Weights of a small mixture-of-experts language model, trained from scratch on English Wikipedia.
Size: width 128, vocabulary 1024.
Experts: 32 experts in each of 4 layers, 96 SwiGLU neurons an expert, 2 picks a token, a softmax router.
Training: a variant of Adam for the experts, 254M tokens, 3879 steps.
Below are experts of layer 4 (counted from 0) of a mixture-of-experts language model. Rows are named router (the router's row for the expert), gate (a neuron's input weights, with its number), up (a neuron's input weights, with its number), down (a neuron's output weights, with its number) and show model dimensions 0-127. Each number is 200 + 20 x the weight over its row's rms, rounded and kept within 0 to 999.
Before each expert's rows: a language model's description of what the expert responds to; "gets" lists some tokens that make up at least twice as much of what it gets as of all text. This comes from a sample of Wikipedia text that the model never trained on. Tokens count by the router's weight.

# expert 0
Mid-word pieces containing r or l, such as ar, l, or, ul, inside names and rare words, e.g. friars, Finlay, Ulrich.
gets: "ar", "l", "r", "or", "v", "h"
router,182,175,208,211,218,203,199,186,160,197,236,229,202,245,206,217,151,185,197,198,192,213,166,206,194,211,217,228,208,212,187,205,192,193,190,218,204,162,208,187,198,186,193,152,226,175,155,154,191,190,165,177,199,247,209,186,224,174,191,181,182,203,234,192,180,207,198,205,170,214,223,221,200,225,206,222,231,220,178,157,208,206,185,202,214,206,190,179,201,194,206,185,193,186,177,231,197,214,195,196,232,167,215,189,179,189,212,207,197,215,202,208,202,231,202,176,204,220,171,162,179,202,179,211,210,210,196,184
gate8,208,204,212,204,228,180,188,178,216,213,190,196,210,210,212,235,208,182,186,169,203,228,164,196,216,209,219,219,188,208,203,180,218,185,181,181,192,226,208,202,154,199,218,184,198,181,218,196,172,190,216,220,205,192,202,175,186,193,199,213,228,172,211,176,206,218,199,190,185,212,189,199,204,204,235,165,178,186,220,182,223,218,206,177,204,217,172,176,234,192,191,210,192,206,207,154,220,194,258,184,182,195,183,197,220,174,192,208,208,196,235,176,255,177,168,196,208,262,208,177,220,177,183,211,218,170,211,181
up8,209,201,194,230,189,256,197,190,227,210,193,230,194,216,230,184,167,241,221,223,210,217,193,237,185,189,186,190,197,199,197,203,182,235,222,206,185,188,213,204,197,209,211,204,203,185,234,200,175,217,219,178,213,190,214,156,191,215,160,242,194,207,207,205,225,224,209,216,249,189,248,196,221,218,220,195,219,180,179,197,188,173,161,167,180,199,183,215,200,192,196,199,221,214,198,185,177,193,197,217,193,178,235,217,215,203,200,197,181,218,208,166,173,214,219,223,208,152,222,183,201,183,195,190,202,182,179,203
down8,198,181,212,210,191,183,226,204,184,184,194,242,199,216,195,167,201,195,217,186,164,213,181,199,171,199,257,231,229,211,184,231,208,193,199,193,175,186,222,198,231,189,187,211,178,178,228,239,166,190,201,180,165,176,207,199,189,204,196,189,250,194,230,196,217,204,195,179,193,216,175,228,188,192,195,238,180,197,221,219,186,205,235,206,188,221,178,170,184,190,238,195,194,199,195,199,167,229,211,211,195,181,229,178,201,209,221,191,182,182,231,180,200,154,203,190,200,214,186,186,204,185,186,219,160,204,185,218
gate9,215,206,213,206,202,197,182,186,192,216,223,206,214,205,209,183,200,230,231,199,182,183,201,195,205,241,216,175,229,181,195,184,177,212,176,225,200,242,160,196,222,176,197,199,165,237,192,222,188,212,225,207,160,178,203,175,214,193,204,183,203,245,221,231,210,221,224,212,196,194,147,196,193,255,185,187,213,174,197,200,186,201,188,200,183,179,201,181,248,163,188,176,199,205,169,184,173,217,222,203,176,215,204,185,201,202,189,229,225,194,211,215,213,187,210,203,206,199,164,191,192,179,182,209,166,175,182,204
up9,202,191,181,186,242,170,220,175,199,210,216,197,186,209,227,233,196,221,213,213,158,210,199,197,221,205,221,219,182,170,170,185,216,200,209,228,153,203,216,192,220,219,213,186,175,189,179,173,198,206,183,189,165,202,188,207,204,182,166,162,206,222,193,168,220,214,164,207,215,212,182,223,223,204,210,194,217,209,187,161,203,193,176,214,172,202,190,186,211,239,183,180,190,203,226,219,209,206,170,216,218,191,211,186,219,198,155,206,196,156,208,236,212,172,181,195,238,173,180,178,216,197,201,185,191,220,220,220
down9,195,230,177,220,183,202,189,211,173,210,225,189,211,214,187,178,197,193,222,164,209,210,196,213,229,197,198,223,209,179,214,235,195,216,197,185,194,211,184,204,184,222,201,218,197,219,184,213,188,211,180,176,192,228,188,195,207,188,182,166,226,206,193,186,196,185,193,195,202,169,193,213,210,172,214,196,184,206,222,236,200,258,168,185,182,191,216,198,193,178,186,190,208,219,203,193,234,180,238,218,202,202,145,181,224,216,229,181,194,211,208,168,167,188,204,206,147,183,191,251,194,190,172,230,181,190,152,200
gate10,170,194,228,192,200,187,206,167,210,204,192,174,185,210,187,193,220,213,237,177,220,221,189,193,190,222,191,197,194,241,165,183,230,210,183,194,164,203,207,169,163,221,230,191,235,177,205,178,199,182,215,227,205,208,233,223,193,182,247,170,201,208,196,212,223,220,204,226,232,209,201,212,195,186,180,214,187,174,229,212,185,209,170,203,202,194,214,221,209,138,224,179,206,184,174,209,204,203,231,197,222,218,238,215,182,199,187,221,202,188,214,181,182,189,191,226,217,199,213,172,187,191,198,196,156,231,202,196
up10,181,211,173,214,187,202,218,187,180,183,221,190,191,181,170,195,194,179,217,224,235,184,213,216,215,222,232,225,172,219,200,209,217,226,212,208,218,169,232,211,202,192,204,212,212,213,194,200,159,184,171,186,180,190,185,191,213,221,195,197,168,192,164,209,224,187,199,240,250,206,208,214,191,191,204,195,178,192,184,218,180,214,164,216,204,185,176,240,182,217,222,209,153,183,236,204,216,177,232,189,228,208,175,217,215,198,198,200,160,208,192,220,239,172,195,200,199,193,198,209,173,173,222,198,175,213,169,181
down10,211,188,192,182,200,224,211,198,230,232,201,165,195,211,203,206,196,192,191,204,217,203,191,211,203,197,156,171,180,214,165,203,206,219,175,207,199,194,214,224,220,208,223,162,200,218,208,187,224,177,183,210,216,216,184,174,165,211,176,209,181,163,208,199,207,220,201,172,177,174,194,195,195,207,250,207,214,183,197,184,155,205,226,153,182,209,215,219,213,207,189,226,180,168,187,208,197,166,174,181,205,164,195,177,177,194,209,241,229,198,240,193,184,190,234,196,230,174,198,183,224,232,202,204,226,209,218,209
gate11,162,213,204,193,211,219,209,184,204,193,176,204,210,194,202,238,225,181,193,197,218,195,204,208,146,196,181,181,203,242,172,239,250,234,203,204,210,207,197,217,180,162,192,182,203,215,189,220,197,215,179,213,212,174,210,222,171,177,206,164,188,207,179,196,218,188,179,223,188,160,190,238,199,188,209,176,181,189,213,183,227,158,175,234,193,201,186,188,208,200,204,205,168,222,185,169,216,223,212,218,169,213,194,192,242,190,188,206,201,216,196,181,202,186,204,189,193,208,161,227,181,205,217,179,222,190,169,200
up11,207,181,242,207,181,171,162,194,190,192,208,193,227,213,240,203,197,175,175,187,184,174,184,204,173,193,214,224,227,201,207,226,204,231,221,223,223,205,187,202,219,175,192,194,224,188,217,196,216,180,220,214,219,166,219,172,193,218,208,187,216,209,208,187,222,178,206,229,242,178,181,190,215,185,235,166,181,183,151,195,227,175,184,193,182,193,229,213,196,220,219,199,230,200,192,223,179,225,172,233,197,183,218,204,195,171,233,221,194,216,177,229,204,175,175,212,204,219,206,158,199,206,178,200,203,193,217,217
down11,198,207,219,205,207,184,192,152,215,222,240,194,193,170,196,184,205,201,197,219,187,185,165,220,235,225,198,185,209,212,182,193,200,216,167,193,191,187,205,210,192,203,204,179,170,211,205,183,230,222,173,186,176,211,164,211,173,227,189,166,201,208,236,213,186,196,180,201,192,225,205,214,196,168,197,238,212,209,196,210,204,178,195,193,230,236,194,189,213,184,167,209,182,225,215,221,227,179,214,180,232,176,206,182,190,163,210,176,182,210,204,206,227,193,250,228,194,187,178,175,183,230,226,208,170,212,239,216
gate12,180,203,225,213,197,177,200,205,182,212,190,197,264,211,191,226,193,181,237,191,170,201,227,199,163,173,146,230,175,264,172,189,217,190,193,212,182,181,179,222,188,217,201,194,210,196,191,180,201,215,215,199,183,189,191,190,216,245,190,235,181,195,185,182,184,175,236,202,205,205,180,180,189,171,200,204,183,155,227,202,211,227,206,175,199,182,216,178,197,223,208,212,192,180,228,237,198,205,211,184,199,198,202,225,183,206,192,190,203,205,215,198,228,214,176,194,174,225,201,206,203,221,220,190,194,210,167,181
up12,195,207,189,171,187,189,185,203,181,187,199,192,188,196,229,209,196,188,233,143,183,190,161,239,178,156,206,202,208,198,185,212,186,239,180,180,224,208,185,185,187,203,205,183,202,197,188,217,190,218,215,182,200,227,231,168,176,216,231,189,229,218,186,156,218,189,146,192,200,201,195,193,193,187,216,178,213,225,207,183,198,187,206,226,187,204,206,171,216,190,219,204,221,225,195,215,176,198,190,198,194,192,199,181,191,229,170,234,166,199,209,232,205,193,217,197,217,153,178,167,162,224,211,191,210,188,220,187
down12,218,222,217,179,197,196,200,242,174,209,195,213,205,213,210,220,184,205,191,208,234,179,186,193,153,189,200,189,215,206,186,185,227,236,205,208,191,217,220,179,212,170,188,177,190,210,234,203,202,168,197,204,176,218,206,190,171,204,221,158,160,186,176,164,203,181,199,216,176,215,219,213,209,208,180,213,201,218,220,216,207,206,199,165,194,186,183,180,208,213,192,172,211,193,223,164,198,182,226,162,194,216,224,178,207,214,198,199,205,206,218,237,206,205,174,173,223,233,196,252,212,245,234,229,214,196,218,175
gate13,197,200,194,185,203,176,196,170,198,156,188,205,217,189,211,211,200,194,173,187,186,200,193,183,211,201,186,178,161,192,220,211,200,229,194,191,198,208,185,210,189,190,191,209,222,234,229,189,201,222,200,167,208,194,181,252,199,178,190,193,159,220,194,219,196,200,170,204,168,202,195,245,219,203,220,197,211,205,196,178,229,190,211,222,201,188,186,174,140,208,208,171,210,213,202,186,260,194,211,214,212,181,183,205,265,208,210,188,217,171,223,199,212,221,175,227,216,217,170,219,223,187,177,198,215,192,173,213
up13,182,213,206,218,196,198,175,202,189,203,238,227,203,211,177,178,208,239,203,175,214,213,223,162,200,251,215,198,212,176,213,213,191,194,209,203,221,206,190,188,218,196,217,177,181,206,191,198,219,193,230,226,274,205,235,219,192,206,216,184,214,199,235,227,198,217,187,186,220,194,182,197,220,196,164,208,236,190,200,210,190,220,173,189,195,185,255,236,218,227,177,174,214,219,198,206,175,211,170,180,185,199,173,208,205,213,222,178,196,187,184,198,184,199,216,185,218,216,229,194,196,238,208,204,192,223,205,229
down13,218,154,227,212,224,145,226,180,228,213,207,169,191,191,209,234,208,236,186,186,185,177,164,207,151,210,195,195,196,211,159,173,174,237,164,220,204,194,194,209,221,225,211,211,213,193,214,199,203,198,220,215,227,192,192,185,203,197,190,230,197,194,175,201,187,199,212,190,179,191,202,193,183,214,196,196,185,160,225,217,187,213,215,196,205,212,170,246,183,201,202,173,185,184,216,180,167,216,176,182,192,222,192,226,204,235,185,214,210,186,221,201,191,227,190,205,189,174,190,180,240,196,193,235,185,198,219,209
gate14,201,207,194,256,159,205,217,181,212,212,210,199,190,197,206,185,181,178,155,205,208,189,205,208,191,194,211,212,166,193,185,184,220,224,204,190,196,219,220,207,194,195,179,188,217,176,216,194,206,223,215,224,183,222,205,198,187,204,189,175,184,189,216,163,210,193,217,188,166,187,156,223,215,187,194,192,226,198,239,172,185,243,220,198,162,181,176,196,211,230,192,206,249,194,158,220,206,190,220,169,219,202,218,190,219,244,211,224,211,153,214,191,201,211,208,182,213,226,202,190,193,187,163,190,208,217,176,208
up14,225,212,193,204,222,199,224,233,200,209,185,229,221,199,237,223,172,219,205,209,190,236,188,190,242,215,232,213,202,202,228,209,220,168,188,181,211,174,181,238,186,202,161,216,189,171,196,210,184,186,215,192,192,199,192,216,211,198,212,178,190,190,261,197,202,199,199,157,187,219,227,168,225,217,170,220,208,207,198,190,189,203,217,225,198,229,188,208,195,186,184,200,162,244,234,177,222,206,204,177,212,213,235,173,190,222,206,180,175,206,215,197,203,177,210,212,205,203,225,223,210,201,203,228,210,171,233,194
down14,195,182,243,206,189,185,216,233,195,207,212,194,204,184,200,198,223,184,111,228,191,172,201,188,218,179,192,217,210,183,193,213,184,191,216,216,228,236,178,228,174,211,177,218,181,205,209,203,207,169,194,203,191,168,195,222,177,208,201,217,179,213,211,197,194,177,197,198,212,185,195,218,198,207,196,218,174,209,189,208,175,159,192,236,229,166,208,186,196,147,176,194,218,192,199,172,196,215,186,234,194,204,213,221,219,209,222,191,234,183,208,227,200,195,206,180,184,177,160,185,189,178,177,193,192,210,230,202
gate15,225,266,189,206,176,196,205,195,208,200,192,169,183,229,217,202,231,199,199,211,195,186,203,209,197,148,213,161,198,203,165,185,185,197,179,204,180,213,229,174,190,182,193,201,182,193,200,209,217,208,228,204,209,215,212,188,154,175,178,241,226,180,187,140,210,202,161,192,202,222,216,215,188,214,201,206,237,190,228,213,205,224,219,217,195,196,230,182,218,207,204,218,215,165,201,181,211,212,203,202,196,191,205,165,196,181,228,221,212,195,219,173,217,164,222,184,227,216,226,175,186,202,198,209,180,212,197,211
up15,197,224,218,216,215,170,176,184,220,204,196,228,173,195,188,238,199,185,201,196,170,207,175,190,194,199,199,197,176,167,201,199,194,208,196,178,190,208,188,233,190,198,245,175,196,200,205,213,181,224,179,217,180,210,179,217,203,214,224,201,170,196,151,171,187,207,212,166,203,204,246,167,184,208,171,203,208,178,239,212,218,209,207,190,221,180,214,218,173,206,180,227,216,187,202,202,175,198,256,185,215,190,182,157,171,187,194,179,215,190,193,189,181,226,220,183,170,233,193,212,222,211,157,210,220,195,188,216
down15,240,213,176,252,244,221,242,202,188,220,188,239,178,221,201,229,213,198,207,203,186,232,198,198,194,209,200,220,209,192,190,209,161,192,175,206,188,205,206,183,198,212,184,185,165,221,229,171,195,221,228,194,204,209,202,189,217,187,208,175,191,204,209,219,193,221,205,186,195,239,222,193,187,229,221,165,166,211,192,232,205,191,187,179,213,221,170,210,192,211,201,189,192,215,191,206,147,222,198,199,212,202,232,200,179,210,198,206,213,221,191,212,204,194,186,187,170,185,245,165,178,173,234,185,213,172,225,193
gate16,198,179,235,181,196,136,195,201,178,209,177,139,196,168,206,226,235,211,209,188,211,212,190,196,181,218,185,177,188,215,202,171,211,201,182,240,186,204,230,210,196,217,225,221,168,243,189,228,176,209,202,199,189,225,181,214,175,215,197,166,209,193,202,200,187,222,204,201,182,206,204,201,185,178,195,229,196,205,241,185,171,193,205,198,206,213,219,205,217,208,187,165,222,179,189,180,226,200,219,223,204,233,180,195,208,231,197,197,219,225,206,178,174,187,171,176,195,163,181,214,174,192,184,193,194,221,174,197
up16,213,206,194,210,185,210,165,170,200,207,186,192,198,212,178,188,210,200,217,229,197,179,255,203,185,182,185,186,241,143,180,178,193,206,182,195,199,216,166,226,182,178,189,221,199,173,218,220,227,196,217,204,183,161,215,193,209,222,218,204,186,196,176,163,212,237,226,210,187,197,196,193,220,191,210,212,208,204,167,230,198,188,235,220,201,199,187,165,183,231,192,210,200,228,222,170,191,224,225,208,188,225,233,190,201,211,200,219,208,175,170,196,209,199,215,221,197,211,217,192,195,188,191,230,152,177,236,182
down16,192,193,183,191,173,180,186,195,223,187,198,203,239,171,208,224,202,206,168,203,224,193,236,203,232,205,153,210,196,206,183,208,192,208,207,225,223,214,177,223,200,179,182,241,234,218,195,219,167,181,205,200,183,194,196,228,189,207,228,215,228,198,209,219,174,206,233,217,230,192,188,183,216,193,202,207,214,187,196,180,196,189,191,214,194,203,185,221,190,202,193,211,192,218,253,193,153,203,188,229,212,178,204,197,224,246,240,213,247,229,183,200,170,174,199,191,170,196,178,174,217,184,207,206,232,188,208,180
gate17,202,178,218,155,199,197,230,197,199,205,217,163,223,208,211,213,222,222,212,205,221,194,182,202,211,241,209,202,171,244,186,209,186,209,174,175,170,235,202,233,182,248,197,192,191,180,178,219,179,205,191,200,199,225,232,207,186,196,206,172,201,179,190,207,196,223,210,213,190,224,187,190,207,218,170,176,184,188,252,205,159,184,203,213,219,216,212,183,205,216,221,219,178,160,171,216,226,212,228,168,197,215,176,225,220,205,218,188,195,176,221,191,216,215,200,220,200,206,221,223,198,189,228,171,232,200,183,210
up17,203,198,207,190,225,232,184,206,196,194,220,218,164,226,207,199,202,193,228,195,194,189,171,212,218,194,192,216,195,206,247,188,172,216,208,217,190,169,188,210,186,205,187,185,215,156,219,179,205,201,215,211,166,239,186,215,194,210,170,224,190,178,194,196,180,186,193,188,185,208,188,190,221,209,215,227,217,205,187,215,234,213,174,228,197,223,192,179,173,209,179,209,179,204,228,187,221,218,233,215,174,207,214,206,195,178,176,199,159,217,190,203,203,187,170,193,217,212,255,201,234,156,198,224,206,164,243,239
down17,213,208,191,237,223,194,196,224,164,207,185,213,213,234,187,202,243,213,170,226,202,228,207,193,203,207,225,222,233,193,223,197,208,228,176,208,221,206,192,192,235,213,209,210,172,212,173,212,190,193,212,225,185,180,195,170,190,198,211,177,245,198,198,204,184,187,204,192,193,205,209,194,189,217,229,189,152,201,223,201,164,197,216,202,218,225,188,205,182,220,182,194,199,174,227,199,194,188,260,199,202,249,203,196,220,206,187,183,224,190,218,252,193,225,200,171,191,192,215,208,215,175,222,197,179,215,242,177
gate18,189,174,177,213,214,224,208,190,214,200,207,199,221,197,209,215,199,226,194,210,207,209,216,191,190,222,176,210,178,204,173,235,204,162,188,189,173,254,215,164,223,203,202,200,239,181,162,190,209,193,199,213,203,174,181,159,214,203,180,213,194,211,149,168,170,204,196,178,217,230,204,183,208,222,158,187,207,212,197,212,156,222,200,202,192,236,204,195,190,201,189,195,177,183,192,209,170,182,201,190,176,189,218,192,201,196,223,221,177,217,191,205,187,172,204,212,192,251,174,191,208,198,197,160,224,198,150,187
up18,192,199,206,161,150,204,211,195,181,202,220,232,229,195,212,199,199,180,202,213,205,204,187,178,178,190,188,215,199,235,181,212,216,178,206,216,185,218,191,182,209,177,233,170,206,196,225,202,176,187,193,180,212,198,178,189,209,215,156,233,166,238,189,192,208,198,165,222,199,229,231,198,197,212,187,207,210,184,175,178,203,232,182,188,182,231,192,230,195,238,176,182,180,230,205,185,174,198,217,222,235,200,240,194,224,213,213,234,209,212,197,216,165,192,199,200,198,153,188,168,198,199,219,213,209,171,218,213
down18,213,223,194,208,173,209,209,223,215,199,209,212,182,233,206,224,215,230,229,220,204,186,173,184,194,207,204,187,180,194,220,235,186,204,204,216,184,251,226,239,172,160,202,217,184,216,194,220,175,152,212,175,192,224,204,139,206,185,166,212,205,199,193,227,160,196,188,215,177,197,215,205,226,184,214,200,201,204,176,213,195,195,225,171,178,157,176,174,216,207,180,213,213,184,197,194,186,186,217,215,171,203,209,185,223,213,187,205,167,192,217,220,211,204,216,165,215,198,206,166,206,176,205,211,189,198,177,172
gate19,205,195,183,192,215,230,202,182,211,199,203,183,204,195,235,207,210,226,212,190,219,222,162,192,198,248,229,181,215,211,179,179,239,205,223,178,190,242,218,221,197,216,198,195,187,205,249,187,174,208,223,225,201,179,206,188,195,179,216,242,180,199,196,202,213,158,192,220,224,219,206,218,225,227,194,214,220,178,220,204,190,175,184,186,198,206,212,198,243,183,200,179,216,178,190,204,233,202,224,181,212,182,236,221,226,218,200,202,200,237,221,187,188,178,182,212,189,239,224,218,223,191,224,176,176,214,194,168
up19,178,221,219,206,216,214,234,194,239,217,197,181,169,198,175,183,194,210,200,225,187,173,212,249,204,199,200,200,176,194,197,216,221,187,180,197,211,184,183,222,220,238,206,198,213,226,223,195,194,185,191,190,190,185,189,244,215,213,190,227,170,202,197,192,208,166,182,201,165,195,216,239,223,221,194,228,212,238,211,184,182,185,168,182,176,224,215,184,211,182,186,200,195,201,220,187,185,232,217,206,222,205,211,174,185,154,191,169,163,179,205,212,242,217,237,192,194,216,233,215,216,189,191,171,200,225,193,192
down19,229,227,192,210,154,219,227,216,201,195,203,203,167,204,179,208,242,199,236,212,213,216,220,194,188,210,176,198,190,231,189,205,232,206,207,185,207,222,190,222,197,203,177,210,189,196,176,226,261,209,213,199,195,209,184,208,164,192,206,191,185,221,226,195,231,224,194,191,155,195,189,214,228,185,199,192,225,223,221,177,180,238,168,182,177,198,202,211,197,197,206,220,197,171,202,155,199,221,244,202,201,201,169,167,210,213,210,180,200,154,233,220,202,225,186,199,215,185,179,199,223,207,196,200,207,234,198,197
gate20,210,176,209,194,240,192,201,170,225,215,216,201,226,207,182,186,178,192,206,170,236,190,227,205,229,198,198,183,212,219,182,197,202,181,182,208,181,205,222,181,236,206,191,186,182,194,208,192,222,220,182,223,151,189,179,188,207,215,207,160,203,221,220,228,215,199,191,222,233,191,204,186,219,250,193,223,195,199,188,185,183,185,198,217,231,190,210,198,224,194,173,172,221,226,156,190,207,197,256,193,214,199,223,193,182,203,193,225,210,214,230,233,194,179,206,176,192,230,185,201,219,227,156,231,199,210,181,207
up20,150,207,176,159,207,193,192,222,216,167,211,223,185,221,204,211,194,160,180,182,186,214,162,209,201,182,187,226,202,200,206,230,221,232,187,204,160,230,194,186,171,177,212,188,178,208,168,183,185,209,216,196,186,237,205,229,209,200,205,176,193,184,225,216,184,200,180,210,160,161,182,232,226,177,201,204,226,203,184,192,156,199,198,185,186,191,192,215,190,193,195,196,190,194,194,210,188,208,238,206,186,188,175,196,186,180,209,217,181,204,185,222,213,190,228,223,191,202,170,216,190,242,158,188,205,234,186,221
down20,221,209,209,174,158,218,194,154,218,189,190,210,217,207,199,181,188,201,195,210,208,168,227,199,202,195,181,208,218,212,239,195,180,203,206,229,182,187,184,193,169,208,203,199,177,221,193,220,181,232,175,189,203,223,226,190,214,208,194,192,195,210,220,218,184,225,207,235,219,178,195,217,212,194,207,170,196,193,193,228,218,224,156,199,237,200,199,194,155,193,186,206,198,231,172,177,222,206,190,201,176,251,178,192,146,192,216,196,180,190,187,195,222,250,219,188,231,228,183,175,179,192,188,217,183,208,223,208
gate21,182,198,184,236,157,224,205,212,197,193,192,208,193,206,213,227,162,192,181,176,189,221,201,176,162,245,186,159,195,175,178,214,180,206,201,214,224,204,205,190,188,227,216,208,204,196,198,202,218,221,200,196,198,224,180,226,159,208,194,186,208,193,217,210,201,181,227,193,205,213,170,167,201,196,227,167,175,226,188,221,193,225,207,180,169,215,204,184,203,235,215,158,215,203,205,226,196,168,200,236,241,218,216,210,216,176,211,245,183,223,219,163,233,190,208,185,189,217,222,215,189,213,198,197,219,186,210,204
up21,212,203,211,178,242,176,207,199,206,223,188,212,176,208,208,238,217,231,185,224,190,210,214,193,211,196,238,223,200,231,225,187,185,168,194,242,223,199,192,219,226,198,196,179,180,177,201,207,191,171,203,219,208,185,185,174,189,172,223,214,223,204,213,207,161,182,214,190,176,174,171,206,224,205,179,211,241,213,198,225,174,231,189,182,184,220,211,185,230,168,213,213,176,207,191,188,194,203,214,163,180,187,204,225,204,234,154,170,162,197,189,216,188,203,193,190,191,220,220,220,183,229,209,201,224,164,187,201
down21,225,221,219,199,192,234,200,189,155,209,215,235,196,193,189,163,231,202,215,211,198,188,210,194,188,184,195,233,191,187,230,229,194,227,185,181,211,203,190,215,188,234,164,205,190,185,182,192,212,185,203,168,193,143,212,192,177,212,222,216,152,188,195,208,234,191,197,208,165,200,163,213,168,211,197,208,182,179,224,223,163,200,199,232,202,183,190,178,199,197,201,180,218,207,215,227,192,215,219,223,217,202,208,199,180,211,209,221,194,165,193,189,192,250,229,203,204,220,193,198,209,206,204,218,164,201,180,245
gate22,191,195,207,188,205,218,219,228,248,210,217,209,219,208,233,193,194,201,212,194,213,198,227,201,193,233,155,220,185,186,177,203,210,183,191,213,194,206,195,199,231,206,216,187,220,198,225,178,201,209,188,196,177,229,199,186,210,190,221,155,203,221,174,184,181,162,188,198,220,191,210,162,230,196,188,209,194,217,163,222,188,217,245,185,217,163,172,193,154,169,162,185,218,172,191,195,164,210,182,220,243,184,207,211,181,203,241,217,209,216,175,207,212,215,200,169,190,222,220,200,200,189,198,176,212,196,211,181
up22,225,189,187,213,206,180,228,234,227,197,222,210,218,187,194,158,233,175,201,183,206,186,216,204,154,200,194,166,197,169,179,224,206,183,224,207,178,193,192,203,187,210,200,198,198,166,195,204,203,216,168,189,212,209,248,187,187,188,207,182,223,262,190,214,196,184,231,195,196,177,183,177,181,239,225,183,222,176,184,220,196,191,215,183,198,193,190,195,212,232,206,189,213,205,171,195,178,197,151,199,231,222,171,170,208,213,212,183,186,232,174,182,193,198,212,165,209,231,183,198,174,195,216,175,197,188,205,197
down22,192,189,218,173,193,217,174,217,223,168,169,193,193,229,186,199,195,184,194,176,221,189,232,179,183,209,195,190,207,210,173,194,231,224,177,201,213,157,222,221,212,194,179,205,220,206,186,231,215,178,213,191,195,191,230,205,187,214,242,215,210,202,212,209,238,188,186,202,170,187,192,216,202,188,200,219,211,203,207,211,195,217,194,239,211,171,184,176,211,214,184,194,248,164,193,189,213,258,206,191,179,215,182,172,187,233,188,184,201,196,191,218,156,231,189,196,179,218,180,192,200,208,205,231,207,245,231,232
gate23,197,184,219,166,247,219,202,229,193,173,204,214,247,195,235,225,179,178,183,168,190,203,184,213,199,191,216,161,203,192,217,246,204,183,210,225,198,212,208,215,205,192,213,178,204,201,213,231,238,227,160,200,182,216,212,204,174,208,209,180,204,211,217,216,225,198,193,205,181,222,187,215,190,228,186,188,195,200,213,173,186,200,172,174,191,194,177,209,198,178,178,195,207,237,204,182,227,208,249,246,192,178,235,216,225,169,224,204,180,193,198,215,197,179,204,234,169,225,204,205,199,213,186,183,182,189,187,216
up23,204,196,154,232,181,182,201,215,222,219,215,184,171,184,186,206,135,194,179,229,203,189,188,211,208,213,199,221,168,220,160,215,211,201,198,168,199,221,182,179,204,175,194,211,201,230,212,187,225,173,193,189,223,175,193,206,216,229,185,205,196,213,178,212,189,220,239,196,204,195,226,188,168,169,226,196,151,215,188,211,187,217,189,217,210,182,220,201,199,170,204,182,183,171,171,198,186,192,164,189,208,234,213,227,180,192,168,189,210,201,206,162,163,175,190,165,209,201,224,207,204,205,207,199,191,182,180,191
down23,203,198,228,221,222,211,190,260,204,193,222,206,188,185,227,205,205,193,219,168,211,188,197,168,180,201,200,190,185,178,171,204,207,185,206,181,192,206,185,231,229,210,220,201,252,218,229,184,171,220,208,188,204,198,194,206,199,188,197,225,191,192,180,186,204,197,159,204,207,172,193,177,186,189,193,230,173,187,229,203,191,210,200,219,179,166,213,203,252,227,213,183,231,186,214,191,195,185,217,169,237,185,191,225,151,175,191,202,210,159,210,216,228,176,182,202,214,218,197,218,232,216,200,221,186,215,211,171
gate24,173,187,196,196,186,213,219,177,211,236,213,200,189,181,184,232,217,177,165,229,206,204,197,219,191,212,205,165,172,182,185,198,186,187,205,211,219,190,196,191,176,192,204,160,191,201,210,187,212,227,193,196,163,201,218,182,182,252,213,185,202,181,189,150,210,260,202,227,204,187,209,181,203,189,176,196,202,194,164,215,189,202,251,191,187,212,203,202,191,234,203,186,241,194,213,207,211,199,228,201,164,206,185,181,189,219,215,206,215,210,188,258,186,184,205,213,208,216,167,204,221,191,234,190,215,221,200,232
up24,184,215,202,223,236,164,229,151,175,218,188,174,214,202,181,206,196,210,185,159,197,212,232,213,176,181,185,212,168,206,160,187,217,191,228,188,187,200,208,207,220,179,199,178,215,170,203,219,205,203,230,214,198,166,217,213,204,223,194,160,231,208,215,188,190,210,210,181,198,186,202,216,222,217,204,209,206,173,192,169,213,220,217,176,214,190,183,166,182,182,190,230,204,266,195,203,175,198,183,222,196,213,193,203,209,207,197,160,208,169,229,195,200,206,200,194,185,191,190,218,183,188,204,200,255,214,213,172
down24,218,223,203,193,213,163,212,198,223,219,241,224,221,176,195,201,239,202,185,212,195,188,191,179,172,183,197,195,183,192,203,181,250,180,200,202,205,212,168,195,196,199,203,202,156,170,185,182,209,233,188,153,196,182,227,192,202,166,204,217,192,218,176,213,207,159,177,225,208,183,197,221,190,196,175,183,203,240,213,218,175,219,230,218,201,210,175,167,202,171,185,208,184,192,247,197,217,207,197,218,193,201,227,219,225,196,186,248,214,206,194,207,208,200,177,215,225,172,228,166,209,175,211,187,202,213,200,207
gate25,219,199,217,180,194,171,222,193,173,209,173,186,242,190,206,203,211,193,212,215,231,219,197,198,209,205,187,207,185,182,180,176,189,205,170,195,173,191,215,239,191,181,213,203,187,208,209,178,189,253,177,196,183,214,219,219,220,200,220,187,204,227,231,208,221,167,220,217,201,232,184,190,219,193,190,198,180,206,193,203,232,165,208,215,196,176,194,151,173,197,186,236,178,177,195,157,222,201,216,191,217,211,205,228,211,186,195,219,191,213,194,193,180,224,181,193,221,211,195,209,186,242,270,214,197,190,173,176
up25,176,188,186,202,159,246,201,210,218,230,174,215,205,194,210,177,203,205,183,233,166,208,233,174,181,190,215,181,207,211,184,197,219,156,220,204,199,193,234,205,214,188,219,200,177,183,209,200,187,206,212,211,201,212,186,224,185,196,188,196,199,205,228,170,202,213,164,254,221,178,155,185,181,183,206,223,211,177,189,226,185,198,224,225,255,194,233,184,199,222,189,217,193,205,189,198,193,205,232,180,191,160,184,172,201,182,186,164,202,208,195,234,203,188,177,200,204,188,176,195,221,192,193,215,197,198,219,162
down25,183,198,196,216,230,230,188,200,212,205,242,184,219,152,192,207,178,185,163,237,156,170,202,203,210,217,189,192,162,162,175,169,217,161,196,219,209,190,191,191,215,193,247,209,184,198,208,245,207,220,185,189,184,210,215,175,220,171,193,213,209,206,218,205,197,178,196,167,185,173,203,233,212,174,207,174,199,186,222,214,202,196,198,231,216,223,207,162,208,196,226,200,233,178,178,175,198,166,190,218,191,200,180,230,194,208,187,206,193,187,233,189,199,206,222,191,193,191,199,191,208,221,194,241,211,200,184,203